python train.py --d_expert=32 --norm_eps=1e-05 --lr=0.00866 --beta1=0.95
Below are experts of layer 7 (counted from 0) of a mixture-of-experts language model. Rows are named gate (a neuron's input weights, with its number), up (a neuron's input weights, with its number) and show model dimensions 0-127. Each number is 128 + 32 x the weight over its row's rms, rounded and kept within 0 to 255. Numbers have three digits each.
Before each expert's rows: "comes after" lists some tokens at least twice as common just before its tokens as in all text. This comes from a sample of Wikipedia text that the model never trained on. Tokens count by the router's weight.

# expert 9
comes after: "\n", ".", ")", "==", " =", " =="
gate5:197136135164142119062127081052120150089137127124067093135115108132115157152133155125085160135075157075122145080162163133101163163144135196158165111154091145135100165064169103118098112081096110137175106154173145100169158150177174129118169141166111135171118106138122172117134156116138127186088150134125146043123129086065076114113145127088109105138123077072129121105109113153132056134122
up5:180146161182143163146167169127096078101116129092113074123117164147088127080116142056186162149097126123179129091111175146182169149124079133129108077156120128164163065114148159125161143141113120153156099140188121178084074104115158142138142163130136113164206091104205126139101129129091131122129165168107165148158102144026138130144120127102123128113127107130181083146178144140124183134127
gate6:104058120063089157149074144147154097114063144141193114153138122146205157156159156091144174135122101146118127068134180124198175160120113167181141141129164113121127140106132166135107111127113134186172158057121126117189161105143096143147130130104098106186117142114055118176134139107088218143133124146098098124145132100118150093147089142071139169137153160164110151089113140150098116109087
up6:134089126120128097150115142118166076160103141157115134147157131116074136118109116186101171138171139187103108133142168140124173156128171078146123087087095099090165164150144128041057108139055112142149107094177144093113107121128155148157170148068164106081122100142150162157126159122156203091114109107113172153167164124167120174108151154170130116131168129139102135117092127140103178128242
gate7:157198197190074142152145126085098127081134161067166114149155173150162140152126168181088223111116111111093141086118156154107150126166114142143164134210143109173148199065119144108127111150058140124105069128168145154093104136151151171152148122081116141145106112152092085149141138121159108148127093174158097144081125145114094153142119127155197118105146114150091120094169097109115139123127
up7:109181044150099180133139060114133149116086115105210141096153129164127095110139084152126110126123132143130103135114136167121133119122090159117104180161132102095159112167078114161188134084132123162140114206107092117155166132104110094083025109089099135117139177154142108131176085120076145111061090144162104118111118101163082119142125103073135134124133149071112113095200122130151110114083
gate8:145124145123134095135135084145118161169071105056112176110141080121047177098171126150151150141127133087145182118102169108131113103177142157142112110111123120104150211127138104109144139147144125091136121096111160119153081140100093152158177142142154125059122172133140137193139150074051151192072157123158166099151133132183109158121153149049091122113078099167090121111099139135104096132068
up8:107115101111125139115136069114148107127095185086113088122108146077064182113153161139180184172169134105154132160136121081085113130106161109143090118112164130067149125080104146142188107139094120151106084133211113133132175126150124167089068096191129141157215183092128182196138140162175135126117103126107123113156123127159127131081126124134135131078142191175124098095169128117108183133120

# expert 8
comes after: "\n", "-", " is", " was", "==", " ="
gate3:098115108117107148134131067069098133133132139155103075112097109106124144173146139147081182167111107172112172105124113155171138062150121078092113127146081153096116129166135104111111159153097126069176133127135177141185129098125129146113112129109161105087095172057152161185176142135092146105090130180200144173100060141159133126088179079107136072132102083177119152108120107078136191158119
up3:118160158151094126134092090157123076086106125137136138106147027110123118160095134165072122089124098135118101107100135171132057176115154182170066096115161131086127131095116164167079147151126163146121136183098083138151132000158146115094179140062108174148110106165075147159082121118140080142140105138094133162114107096100107167127154130111113126133121178160134122127157126128105139087131
gate4:170121168107102143053108102140142141115135116079102118080109092190110176113151197150113124152150137180152175168163163080132133121177105170086117115082130086118118117070119142164100111107108152070143081127099208116126163135133109102090223155133142105121166174125104155150100122107127111164130108182097129167119102135162124122160066078102158150097108113072144080120106111075079150130152
up4:082145109080130124155051169116172140171149130115158108097085097137131145099146143133164072125099134176100137189141139172135075066151052103096154125131081105152087127126168160150094135133091154139117071118120145130134064159116099167101106070122112179085073174139066119101156066188104121166100120125105118132116068129138117108152123117162153174136089140166140126155103083166151146109065
gate5:094163146116167124143120070178190143069150098105091129150139106158128121125165118098164121168081116114131122056142140135169134117134112150105099177165127086108059102155153096148140120151117131156209129133127132157130100221112089096151087152106156068114149079154110096089134191127177127123096140211185094108146114137090146130118120077081081135060134105115127108115178158097132122120156
up5:087147123076159100093094076081112186106126132106167146070144090122100095135111112089157116103080156124135142171117115133129062137112050133124168101104114085134107184121131080141120146142077111130154135121139109097108094089122147152110142137123132131086206097125120064157090067100083154196205187114157108149121123089117096146153143107139146173212165123118178106067128156147151111111137
gate6:168189167106166165101100163071155164140138202111187161094045151120135101050160135164126081169133088162169116169181118148073189097116140133106110101082113147102131180132168135121159146145159152110150138143145126121128088131128141108106108128139169108123108138132128125104123157130099134134117182176124135075144188143142103091158146086133125096155140198173226144105134092098130129086119
up6:156145110095184128127093095108132163149168132113115110097081112121137188070058168126150088140140097126136148091057057138152169155082124088100066114117131111135142123180162150131190123050090135145159088087149141069136099140123134101142102101138131143182162169132127110185131110081153144074137155153143078155149095161118189163124124129144151093150184157158124117189158117075099120109166

# expert 0
comes after: ".", "\n", "==", ")", " ==", "==="
gate5:170172147144153107085135148082109071088121125160115131140149103155168128102123095142173173148092093064060101153164151102055146115106080103134094108116159168118135096060145164095083201082137092179124142119078121127138164095122110085082122105127150155158134122120125160139090087201127124086083160132124137118134168128127141143081081143113122101149110092210099208109090126149099108135135
up5:189092163087140156167135156109149146121140153132102087171150105111142092103141129073200154159099113158133102088165136107133163148125098079158102152124139164135176098151142122184156110095111113126122060150128066164153108132149145145094141069170211146115159171142124122097141170171084133163117141160074168114070142111059141075089120125180110150062123124075090108112130097133198143121139
gate6:136119110117153110109105123141089170120183122095111105091162173156139131161102107186132082096080161106078109143088172147134133176131076116125157124080181061153096141109123175124110124075133130148067115138157097165171121057187119166097159130144191154073098106163109142151127080112154127107117144076132199153115096057140189104155141125131098143138110144140153140101116196172177144166104
up6:162146143149077141120109137146116165117095109207170144087107136080113121175141031156103104117155114092120076115155152145141161172136182144175108156139112168154093190136098089129107094088078190098155161143085137100109129119130155130153141140110101139134150127094099097138122125195141148188127182148143187146115112115136033183157122125084131136119124187150120155115130108120178067076105
gate7:102081113097140134101136110153179095140138093132183165169186089128126137086186128161121128140157127121130115160105166113109121143186148179155107138048112104071068140139085113143108153088171152190146148124101099150101202148168158117120115178089143089128181129112172170146122184134122159134106093113150040116157169122179161083168122052146119120131162133119132097113129075167134112160114
up7:173151154119088156071158148137070167112132152217185131135094176100163139109113065133130206121125163126098049171118126106164155070151122094131102110135077102159139087099121070145084081130112092119171157141118114136088122173158153141129152119113111148114095123119088117178090178131110119154160097151115090154057094151097096089157140094122087087118144146052140087161152117109139127147129
gate8:170113165177138099172117101181094096106081128074145112174159087149097125101142077115169193132161148116166173112065108130163177089114182124094037114133169125171120101131125119129097085111101146175129141055146153170115093132093142172133147096186125122114135138088170124129091126125068134121089164101135146112118121078155154160176105132120111097138050081149134141109117114101133125193089
up8:156121144134109158143176162093114172138197133107167147114169157107140084150138167122113121085141112202133094131190149122167088169155140155114159172133135149100151107085116168165203061155103107170098194117169147097112143182153093157137158098083054142147158085080125134131119146099177120136139119136147180115145183088141132106167182083141095166148136143133079127191104104087115135117165

# expert 4
comes after: "\n", ")", "6", "4", "3", "5"
gate5:162106138151128142089166142130118157222127116129114096171091092142080120116142156097126165112146135140168105101176103110179104131169104132126144136162092139115049156044130123167159161084055147141111178157162159140163076107107070119115131119134135168088164161098125122184167097127103144087129155132178176154120134055149144188181103092105194126128150122103126121140177107152127143088164
up5:156163184192110102146134082137149116082153165097121090113073142139089128193105187109116103108171208144176061127119162198097176166129071111127149167074147165146161192093059147098149120134151112063142128129143083114117186153128134119123072171153108135119154124104157168104114146120138119139101132109151071177130094126148102120143135121107150176116115122122136148085177147137090077117111
gate6:139085153145136100089105113168140151154144130141115114180105079112119078128148140061156149163123128066175119070135117019150104189105106118081096037106122127120146094114184120119137159138169105125135120113133145176111135122154141162167109181226101126121131160070115133132138113127193127097147129142157184144123092155113140165156082117132148122102092157052116142113121081129180136139100
up6:175095177134141089186126131087061127179185121156075128132137071099065093151143124173052142152137120153143147205139158158178146120132147127110133098084135187132083136133138125160095150161135107171165103082136121134123103128094053129173095149097067133107154155055134115130151085113150148168126152137079072122101125121108150085128166133173097158143138119174161170113092135073121101110139
gate7:133141111124205171106121141116112150163141180100092172113087126219071050141149127084107145124129131189119129101144103138120152136114115100164135148168138201167063082103086088067125183115153095130129092145116168175123135087095157119146137071147116185085172133134158147155186147134108111182074154117086118150138158163091153122147114107073153151125109113127137141162108132185153160108113
up7:154094161135110119128109101204098096084104099118120124160115152069114125105107168138139208059125111136140119125056132158170185145133100101122148186153108077130119126125159186095177119124142133122154141127101161172104113159194102127182119187164138132122129040115123141150069121190079167134082096119161120165152167129096171076141063081074139128147140129125166129093122144138159132125135
gate8:159167120162124117084154132130173125152137096141157080161122160101188141178173113135139125145122108154109120104123059121152150138110103121164133128126183205107068127144070132147118187126138082167140135119073131126073075138107140109102106071123101167127173105050082119150156128135130102164145111104061152154162080165140166155092115193130140123147147134129066057135078169109163111127061
up8:131143107124192173120094128122139096060169116101149131070105098123116085141143184106128156185156065085106136150144142165091130136141117120152147155191122146167129088104106101200102152150091104124094152108120138157189093154119062132095130137080105091161096147083118163116104118175135203161150136099146125125124131131075088172150136141120171115121149127068116167143099150054205068153147

# expert 10
comes after: " ", "1", "2", "0", "9", " ("
gate1:120099119081109113085180133193128124116117153095135124116110114204154161156121090057107109144103126165160118129154124113143137187100100112116109104131095105163131106128125122146079077105081174087087135108143194143140172118080175170120145107136184151122111093116144151119116101082087152085129127141079177166099139152135155083183103174113143126145201149137114022087149188147101134091087
up1:134168117188107156079178098079078113141133147098141153146123140106076123187133159138116187198150159154150126148060070149077089116146147133142150142137164112089170125114131106114134152141115118174121095160085091143118156149122106153097103147108109132131111088142076154164195162113156092139088161128105138080173164121125134154078167169155090141150157125040072183157132181073120105097091
gate2:158115117096111161133103116115073110091123177041143102123113114179136106108156136174155174107115176190113149133136066109137144126090089079115116135169153151163151168136176105157120187079127066176139066146108145084071111124178123116131108125051103132118076065114111102048131096098105111116151097113197140133106134098119138149103168128107160093173160161134140142121114153077159149123091
up2:152108115135083172101094121164141160148104188119161133114162095144120133184117082198082089114120154109135171118152130172108173155124091124162176159152091108156130093080156095136131194162140152095161123130112163068134102106111116137113114121145158106093148108086141192114161129119140196106076034166132164150103112159170040143126129120095125135159111117219167138099125138075135147109129
gate3:099055163150114156125130108137162091181072105151113051074162128154218131076111104088171110137110124122189172103089129162101147124151093129154133124078202113190187139155116145150195124129090131141168117110161075121098115146142134123107132181148115145178092144182120091106125187113132114160124125123121123142152134146161100083105172126085119095151144110073161168118134138153103068112098
up3:211136167138122148160117150136154185100118161136117119093052089182141123146129142139140114120131138087103115164107131151151138151135106171137117142180141072096147133122123109129095108134162135120173202155110086156169167175148064106071070108184132158145166140137139070185168132121107198050091119130178154123084125164168113115112072156113110136074174101118147136177142135080133151097147
gate4:078101149108146125132137174109113088096177141182162166110092105143127121178159130099077098123142157131134164060162130134220194112169087107157119163131099070132172096057101113156102081158153139134130168152144125092200133080142183121090138165160123176131120116119147186086100157136118084102166099157147087105148101156133152128185100140123140158140098131176128113198157144137126126112076
up4:147116171164112110127129165150193148153119118119071147069122194080096117129140120181144149078122141164113121108100100113087060104155131157136090149085135160162103145143141227098126142132122091119152130130117198109079098112172146110125135089145182103118113137121128074147085054119131127203141068111110107164113096089159109080098163089129114105100128109173109181159064119101087128164128

# expert 5
comes after: "\n", "-", "|", " in", " on", "=="
gate4:129143129067145136157117162132069147166113153019079126103155168090136108119148168086139125123125128184139134162140112188082138135075119098125153163202180103169140202132101143082120101107148155063155162080156130182142147116104106113182070078112105110160173107132167113147119129157141116126152151099156106122146127133117149153165166086045127157113133102089135175132160133105142102149086
up4:152143102137078106121168135114105119113166134154192119152163168200124199094088137166061115131153144151156150107157072145105141167084112150088085104109163123106149119120156146093081126119132098102118100124135147066140151087141141110105070151171153106157087144098121130155125171027099099097118079145132101094154121136104137115152139149186170118134143155166107211195138162109145170105065
gate5:173165170081207191068141140099144144105134059122129159131098146115089097120179113126073141144162106164177163190124120096140124152115177115115149192074068102143148147144138164077184121150144151120153176132147153158162148160155165158169109157091096122120110150090071098122117113133122089132153114164110091173102119120137149132167130105149143143162128077062134072177190104151122143159098
up5:151121105128131127098150093102132127136121169206150148123139065106105082126091152133123126152087122088154119109164144172153161179160149119152178157138174175103169176105147133082035109135134121115199158111154149091125123062131118165034169088132127125073194174115109125098154152102116152109092122099077074106124148124091138123120119149131213124122135134142146124102144129173165196147143
gate6:097158114122120130052094097128137097141131113089152124168125112104163103112125198098087145175152112084084131093101138174166191124116108124094066160085124170131121178080134121157140149083109159159189131183057138066151158159116117158157119107156122119163130078139109158132167106108183122132130081163129060126169166145085208162169076138149138105096152165086152131147107121142144160088120
up6:108164202177098170169099100094154090093120106099153111186125129146107097153120150099129110169148056165133149145171161119129101123144137118130118104101194107124088145120104173156222059112133140108173170103162103087131108073140121098094129141135101117139128138185166120127101134113139098098169149187086184122136149131175111162118131135112104179149066110065140176111103082142124115201161
gate7:142205174135138082105096120117112121118123127058143152127089097149139178129185196098123112128194115193164086157089074128114131087201138149110141079119130115066111128115121134136119141106182099081097116108108136092100156094107153082192086073129170133179112162114145102137095110066165133141113129104182107090125081142141178163130151156115137094122131128115117185156135194089094147106124
up7:116132150138091097153151139104105143110097122143156107133122141096154135085076141120193124164107147112097136103120135108153177129140100107116158135173109166072198140158103147112060101114066134144204161138157151137089151131169172149130117089159182127124055109108086144135183095164125180062082126152132081188151131117103114162115189135107105109067157132166120114102135118177209164148075

# expert 11
comes after: "\n", " |", ".", ")", "==", " ="
gate5:074133070121101194103150050109177109090164095109135094067102107128128141064111141101121105120093091146115127132115083087124183060123155170159133129102144172178158125090122127132173120127042167104154102116128143143133108128150071071166105172159127142136163122177080163138130131090161181077172087127146119169110094125090127120105188129098125056118152109126128146135155102089107098093124
up5:097129115121128167093150126129128131133098064152146157067104139145132148045180123106105146177146131145108133111122136083120072145171133138101120140156126163065158106164192122091171129099124170145135204138126090099218095144134069134101129144170056116105122193164143123161095147105133078123097108136163104079111161133202152135082165162142117071152169173112073121143138133119090128142146
gate6:071113119138114109146123143146191116165165208070109088060107190099182093094112171108148146152092162131140103142179081081121195163078091124180096123094168153128140150173127109130130094157117123108141115095100149127108111146135157154128138149107110143065145101059112119111140169076135170169145153087162134168151086129200144123126140092150155137145071105160084121165158104114113078157100
up6:158106149156126143094159117133167160124080137140114134133187098101149146111156091075139067143139149172128140167139056157183133135085127123139127059117116154095182093071141123140126095156138188128101134072078151164096128167099122171121147089179161102113160144112121118123099136102117116091155174086166158078122085147181049137115150128142116101124222162126183084150119150169109112062136
gate7:138082124156109143131151101109181101113149129103135143112132133138123144167159128146122148075170114147084101130140109136132125053180100136149108093104127022185138076107100142147142096098172093080174151126142112125109123158187172099145090093153179148064153162189106177146192108130110076127142102144126082120142110173095121132142090216178132116135102047149119101099132112116076109145124
up7:097169101133120107140118118148058160132149115128119107093188187124096123110137130146157191163109182147150135100184188107110121096166147154141162128107143121123148080089181114091081091121148136120159065103164142086133112153099159134126163164106119210084172130080115154104105148136184167115191117137104160139150074133050053140112160115139156095093086127128092082109088122148135166128178
gate8:083131072153135129077146065105095124110165133118147093149111159124119115170152129115178142160088126163111105122099136150099133148109111144129104082200072129154097137095135100121069104110171140087106122127203091147170164135096181105112078069073150101066124158141082144121121199078143138121133095146150157095119156105115082156173085118140128128203103126167093202135097110109080093097102
up8:124167132186127144059133085117073136182143136136121166167123177183160118123130115143085129074150148095114105144189132095118135098186114104124171118077080092159107129110194139099141071078064095098110100113096158145132085075140171138128063166101156171158087178127132131148173115139122131109107169115152157069042148103125153116115156153114099084071127104112127087119163105125133135114163

# expert 2
comes after: "\n", "-", ".", "==", " was", " and"
gate3:182131118154147107075123192159204167151160128100066150165124095155110119054104088122138154152145111119146073160114138116106077070140150155114128146150157109060166105117091123126107160116127120048106095068138136128140109154070064128142144180202118117107108086073140170124124069153172085145167090145099147134094082135150137107067129146097172091101139125140106163142138110121136132098148
up3:179134136104059096070106178099132136141130161122175127162118161164110111180169133108115139103088175153168125049139140169129160100152132144106148129213116103178140168166173100125127116122129128121161123113085148128148106165143080115144096095106080177202114093108170071163179111144134156113103095111176145128188113082157155135130163147160120125059154178159108112107167094151142161179094
gate4:112095150063168150106138121104152113175139128145115113157104197148087117163109132062177170116084140103132151067147097092153108085135139138140098078105141136046094049158132168141111111101099110094110091084141133065092182112090137115119151094097168128155103180171092188142079112144153137054156078164093148149112140107152158132112105118188089125086121143096139088110153108166141137124146
up4:112138133130146137134144134153126159153187163169128106127091078158112088128208109132163120123100123095103102131062113132180126132117141178112154126125105105087148143114070185198118155181108154151171160159109151177123119158131145162165142162153143145162154191150102106130116144095144174112172123136095140128186100147157116082147150174138169136164129198074111135096170144231201112172126
gate5:062170149178196113114208162148123178117101175101102143173158109140120134098138101088136183188141094145126164062145159200156183133161180132163123091160148105146157112134072170144130096113113090097152130081152169111130134131077139119150158108136115110210136164096106100154178156104164157120124189099143149081117090089123126088125111102098119128115137121094176123155133102139152175169119
up5:113127121134178111147135068158109130170124119145125130034114180068122112100109164153104070122129152081150077158140091102155097098098167100121154135120125132095143067082126138124150147142141138132119070156142104126114109121130142147125147098120140160133122130063184125161161133125166193115162158065157150170091101146157162154179079205162189131118092086206126149099117134099185062122113
gate6:156102080112128138131093149095139178127149140107041116115138151117125154119154172128168041126112106161134147163149163141095126097145110183113139078116105101130130128151121162192097141136114148122123133025111121176151173202157106116125120171151136089174055121128146090172118187072133042091057148102086108127120128165133147107128155123114087134111154092117106097127131146105173172093125
up6:141163181160099076084181144183110111094094177181103158121118115128113113101118139121074099135127103133136104151103122100163152089113084084147188132211069097130113056098124152127131138138128119124171205089171127122182125116103152143156186133125147095083102150104153106088067187154105082082087131162142089169131136156089146074186114093141130145122110117087150114127159145175093129131152

# expert 15
comes after: "0", "1", "2", " ", "9", "3"
gate4:107139128111132094140103160195162106075087131080145139160118123156163097158154158140054112086172124107119166098170122111103129155094163137111142145207138126142126124146124154116133148131179155127150083075132147178187109110148110134085113123075051164091107183094161151091106139161135152191180166115154073087155081077104184104140099121067120103091111158082136094127096143137118174171120
up4:166099113109074075129127114106132072117084148115086080156161088138093110152141156118146166114182168138146107127160142162109105173103130196104098134139123106138125094152172121161063126165114140133169147072123136154135155127084109111151127144157151125103116160055063113151151106032082111151156121111098129078094130090113091152151047129087143107117066163106149120170085075108158123192156
gate5:103114143092106135081062102172134129156103104106110172126153142118156133114157152121142175122178092112087173128193085151100117154121119114092090082115082096142067173081079150093122089088089117139122106083164163091114175082103146089087093111109136087074100134099091044155092108124151107198150117116098076136146144094125141121139101198100127198184114128138134174147142116133166110144101
up5:103132157167137113119158107110134098150107159130136107101121111217149130120158136155113136100105167161151200174153126075103117124116153188107153160136108130115145092124146173125148186137127095162072076065062187124166097126126164154126143157178125124160083130057162163109127109129153127075111105117130111174126101115115154108130156178101098048048135155122073142162075149168085087098117
gate6:166149073051121144071173140119119124140120173158120177086087135192106138087097160151100138095141144100136141105120125129084127101107169121146105059120132117108113110112108039102107092127169146133146121093144118129157119162166132194140115087110159109111110180090150107129148082118129069064140107083096152204070157099184128139116087124136195130136134137128162133157097132090127072125050
up6:163114084196109138172172038203131128103113166126142165103152144158114137162104117175109133086094127128064137064138090129062147119162101134116104163139108129185139084143179109146160230102102162125165100118098132092130130107151148171124213139089176139125137152089106138103107126167116095132125119141084152150110149155111157103170131089136061148103119123107159163082095108135122139152089
gate7:112091175164095154046125092122164157114198105179137106131098073065120157110100142093144123072109179153113113176094120185088125114097140193143138081161128076128135139078112137100155206167104115079132071114137157143146135141153109152139101160113142155189101154137169139130179164118091118177144137111135141083133076120120082117073085193175108083142150147126129135101155097129141110149103
up7:111145201140141122140080107132096111098104123156153132133145216062163125128109155146118099079124095144164116099116145097111095095099162080140082152149105085162161121155166119152130139163173126136142135119162030155114064147181151125150099120119133101181087165169125150141096131171128100137136071182109139188075116122101098072167082139137096214152155100143185158094122141135156150127129

# expert 19
comes after: " |", " ", "0", "3", ";", "2"
gate5:139163148168126098096093166143171160143149098132148142159076128130128102105085210113090170141119088179141137143074125084143124121095124116133140107139111152104039194111120123118158103154093088109059195111128145118154167144146087115218111135157171066166116166108135111108129140092140144130174191162132168126133157161131128159084154136095144047111124127129100110164144110061095168104141
up5:125189108113180091184070129105107159127149128131107090170112133148102121185123140111104146147144138139126178135131092124104100155150125076089053125136103144125153186168121149117213077106146139153155123157177140140132104156175132163076126174089168094128129107109210121169138120158175161117123104100213140195115128151089179131111151172078120120139176081138101168145146138076147152168109
gate6:144108173100090070135129141154100134119099125123187174090135102099087188071119095164183112100126138124158175201108126150200129085104136183167157140087103174138148166125115102163096115118074157172148173114114126167127123119205153111155126122149122139146151075072170115148135087101161140085105140062143099148140077160113120158178180110073161193139114124103102130148107150131122116080146
up6:155087217188119109113053125160155106181171120100131122146151101159167101054082164119130121124049082095169092120109094171109131120146164087142147133119130130134180068154167132205098107062145151042162126152137171121140146124109083150109165105119107139136069164135139154188143163097117126102131144127105125150148148182112141094128131151116092140118144127137137119157097171178129129092089
gate7:195168156134137177064197139079152124138141097178140131114138127140152096115120098132091126154097088153129114158090105118164135157155105099150174084158160074065128146097124125099178153119126116052116151144109046127129133137134144091146162078047080130171097177116134065092105139126128095124174084158146204115142114087128095107084098096113121131148129077149136072173100115131125158158128
up7:134121115110158106123098043150163140171096112084131089138097099086146127169127161102118139118165178132119142172109160200079156171086135179160070154158194105100111169091157209064122133110146102156137123129152138122123123076145120179129199146144105109163086126101141068122142119158183145115151141185096066152095103132122179115141132135180110107090132138104146132099087110076106103142088
gate8:116119160112123076057069120131035083138126089089166133111134171054139134134112107052119157089087198151132151120177123151142147141146131208176159117121072136141164090127103133136134155102078143088152156077075119131097138098102145171184155152133158154109147113120123147143151138158169101168153124113166075133140136125089119133084159078125097083124152121195126125079134143127089110084153
up8:141118127116091195161138124165088163076122129085104110133115128139080134166160132196143144138131103072214127117145105140204163138126101117109079144144153151151067140116111121154165149101100061150143207161145164121125134155105097129151114162115161158098206147194108158164183112124146119207135098136124092101118085159169144121121153139090124096127122214104129175136148099153130143135085